From a checkpoint of a small mixture-of-experts model trained on Wikipedia: 19 layers, 8303 steps.
Below are experts of layer 4 (counted from 0) of a mixture-of-experts language model. Rows are named router (the router's row for the expert), gate (a neuron's input weights, with its number), up (a neuron's input weights, with its number) and show model dimensions 0-223. Each number is 500 + 25 x the weight over its row's rms, rounded and kept within 0 to 999. Numbers have three digits each.
Before each expert's rows: a language model's description of what the expert responds to. This comes from a sample of Wikipedia text that the model never trained on.

# expert 46
What it handles: Inner pieces of long Latinate words before suffixes such as -ation, -ing, -ic, like Electri(fic)ation, Tele(commun)ication, Cy(cl)ing, plus table separators.
router:503453503462491469515488512491479532484456468480496463557487528514535499467514479487534489478511549460491504505460502464503518491540482503478502470493492494476499462515521495535446511540457544494506522503559489522503560497502514517500525472526502499470489498513475495498489499497469533495513514495484533491500506490537479460504499511512511503467497512506525500528488456587544526482496505479498477480504472502483554449505497509461520491548495483458533495500494512505497479513555530497446499527536478465502484531514538473530518517539502528520509485472477490484493470508502502502518514503533485470567549481512484499505490474544516540527515498480484509485506468517549476496515
gate0:465489520514525473521481497524472544441496536499497483487508513501514485460507538501516483441492497483511506514504515504487506460526524519521493518477486523485498524513502439543518456483507539519498483504499500464501485532510495520519461521552488493550431498553481455466519476512532443526535491485494508513520507446531549452497484488521485493524534491473520532519495498485503512495459482487542518521508509487511509485519524522499471536501483449494520494449467512502499528493515470523501489504511497444497486554526516520509505466507511474487498427521469517515506511535506494528522470479488514509522524495520517506469460489510504497455519535467478535507519508459549530507489
up0:507470486501485520507505540499510483487491512501459498471508500451502532500475527502485534509516467493475520497511512502542526567504532486502505485511469454543482516492470463448515518533534531487485555517483458543454509505521481463526531539492502547474491487505502485492514497503504554485482538477515477478478519492509481470469523511535492469501460479530488462490511534514485509545477487497486463502491490500501455494463485447513487469465468530518485517525529468496487471507474471513487532491455489472477507471485511521484503564501497484466526551516507508495469511500514528503504487504529475519483504513527535499500474548458484466533488511498532479517470472523438439516506

# expert 13
What it handles: Sport and team words like football, basketball, men's, Rock and team names, plus digits and spaces in sports results tables.
router:529463490504494485512502538501494520516495455466492467523466486487527530477487499441513500442517517461498509527444496454503497463551486471479489501491483494514525494501538490513528558518484487521498555504552518497526558507494498467510521481533488504477504486489509491492485496535464501487503514512452537496502525465495469491543497519510493501484525490502532482498493468571542543473491488537512543536486473492470518485514469484428496521532496480489495484495501473497482515535506540503449473510536498514467463496511551471503531515482484500510498478515523491500490502503490520529517551493493478505573515494503513480532517484498509534491516474504488487494529443497526476466535
gate3:523515496543483495488524450511490512482509447471508501528502483499484475472485488522494453478526549511516478524484522525475544521536486501459482489506496490513521465522509519544526499553485513490497496517511485561512494488521549498470495534522507497551482511507479507434508506490427465537479490510476532531465532503494522524471499490533501503523509500481542475528519479534541507508520463561479531542544501549494517487485494499511469475499509504506531483478463500485507522521476518439490524515496540552489502464517513502477486468516512510507521501432495512550497497510476509525461529482525479513525498513477490467493476536462526519493484509520500483468493492472529484474482
up3:523502493494487515456442447512460505524536493459479500472499490472459496465501502465513504540499474519516495460519475502486579509499521515525500503481509487565481465520503501496501533449488478485508468513478428546544506495500494506478525478526502482488497477513454525474463509554485528477507517520478495485499533474520531514463546503522538519499510529506532527519518510486508492505516503484527532503512503461489518538509526476497523524467461452526546491451525510505487465483498528508496493486514501515487495515496548535506524457505530526514495488497462534547489497514461479450557493525479509463505493472504488487492484510479501536519503487482500517516486556481483492484467

# expert 55
What it handles: Table pipe separators in sports and results tables, words like from, with, some, the, and the name fragment -ond.
router:499457507468480482502462537480518482484472491449452474510516510484561544472492517451508480444523534428502533523460507479490502466523513461478527487475470472507474498499516484512474546497451495491475539504556501520497539522502524532482538491503533503488499504496462484528510493516488529481500518502457501500501517487483500465519511534529513508478508490497530468509471451504524539490487520500534513498489462491464535471491471513449506528520485477473522507494492472517497483531499517477439496490477469476498494546520506462506525516528470521476537505529504464464464465504517494542514465526514475492542533487527513501520493478515475497525527493479511485525517469542538495514491
gate1:489493541501487457493489510478504421440447537517487454503486483482508508544460496515505493473531485488487504524510550494479508472465485497508471511501526489481499484503516515473508522528499436476525484493510516457538467504540475519535534521523520496474469464481440514547462476505481458508494499468501513505575482538471522502463481531463467486459501496505468480480471483477470506524520526484495501534509475485496499476500480553490529501515479470505514476480509489503522558462460500541489488518480482500525521522506475536534497464503509500492503482511479513518467514464489468532468529505477498497493471481482480518446516499476523494518495552510515482502517493502512490501455
up1:507502449507505561521506521505491509575553442536513521535510485486518461493517528477484499547455518472511506494507542539491485497499481478485490497551502516509522504514518539511492506509465477476519531497527479495482507495555481481495506494497453498499527503508498516459510536482505515482469486516503496502492508479508483489522507507502520548467454480508493557514491509508518487503507505481503519494466500514502474570546516492496556518506556524488491471471555498498549502496492515478549540448551494479490436521551506505480509516485534484501526497479512489498540507509501464485495461546512522513502489489474538498552520530478481489486470493495485489457495490502521471519517

# expert 14
What it handles: Word-internal syllables starting or continuing a word, like ov, av, erv, az, as in cervical, Makarova, observatory, Lazar.
router:468453512472472486486482503490492542478497491484469415512493522483534510470487509477516511492521535453480556501467507484522506488524498510449504465509501501533491505514518482538480523516453528502473515523533499542475546523485529510508522528551491474489497506487489473492489495499503506496518501490477495516488513447514486498493543512524518524470505516535545460507479439559504514478484473519498490498503501511467551458531464513420493478511477508498520491478510454519495489521558526454487481511509472484465483533480554502491543529508502510493529500512518494496505465521534478498548503521477508499518538498517533482487510496544492483518529481472513495489511479540534470532496
gate0:496486483503517507530525483513518526513523517468522489532468545464521521498510482504492518475495443497538498487497469469513534503478510478490521479490497500516478490515484507547499500464490483517495468517512468510508509516491512467500496519480454504472475537492522469490495488485505454525511514541518475440489518475529532521478451509472438510531521504516499486528454531468476480453469495477479495479499493483481555481483503492504507424503491492498496476499491483499480497530528529464482516528485504553483489477446480503526497486526529498539495476459539462438493456459499470514513521460505468517508502450509485478515454512535483461474535536491500500530509516505480531510567
up0:463520470483464499483523513501501474489470492502489564475491462524508490508498516476533496511482500503503480516502521511515470501503476475545476537512458509479497523473494515474486522485508512474487534471471546471516450504530504531441537511546524479513517510525472523516516497527503483443458485467499484513520476521435492452509544528493536483521478494474508495466482505484499536544530530517525558550480495497492471518512489579497507527506508524499509500517488507460504492486441471547481471470491506479490537506483489490486522492495456497483531513481468494508486519529479526500487526543443524483513482508468502475523525537489473488500450528530475510504509529476525475477512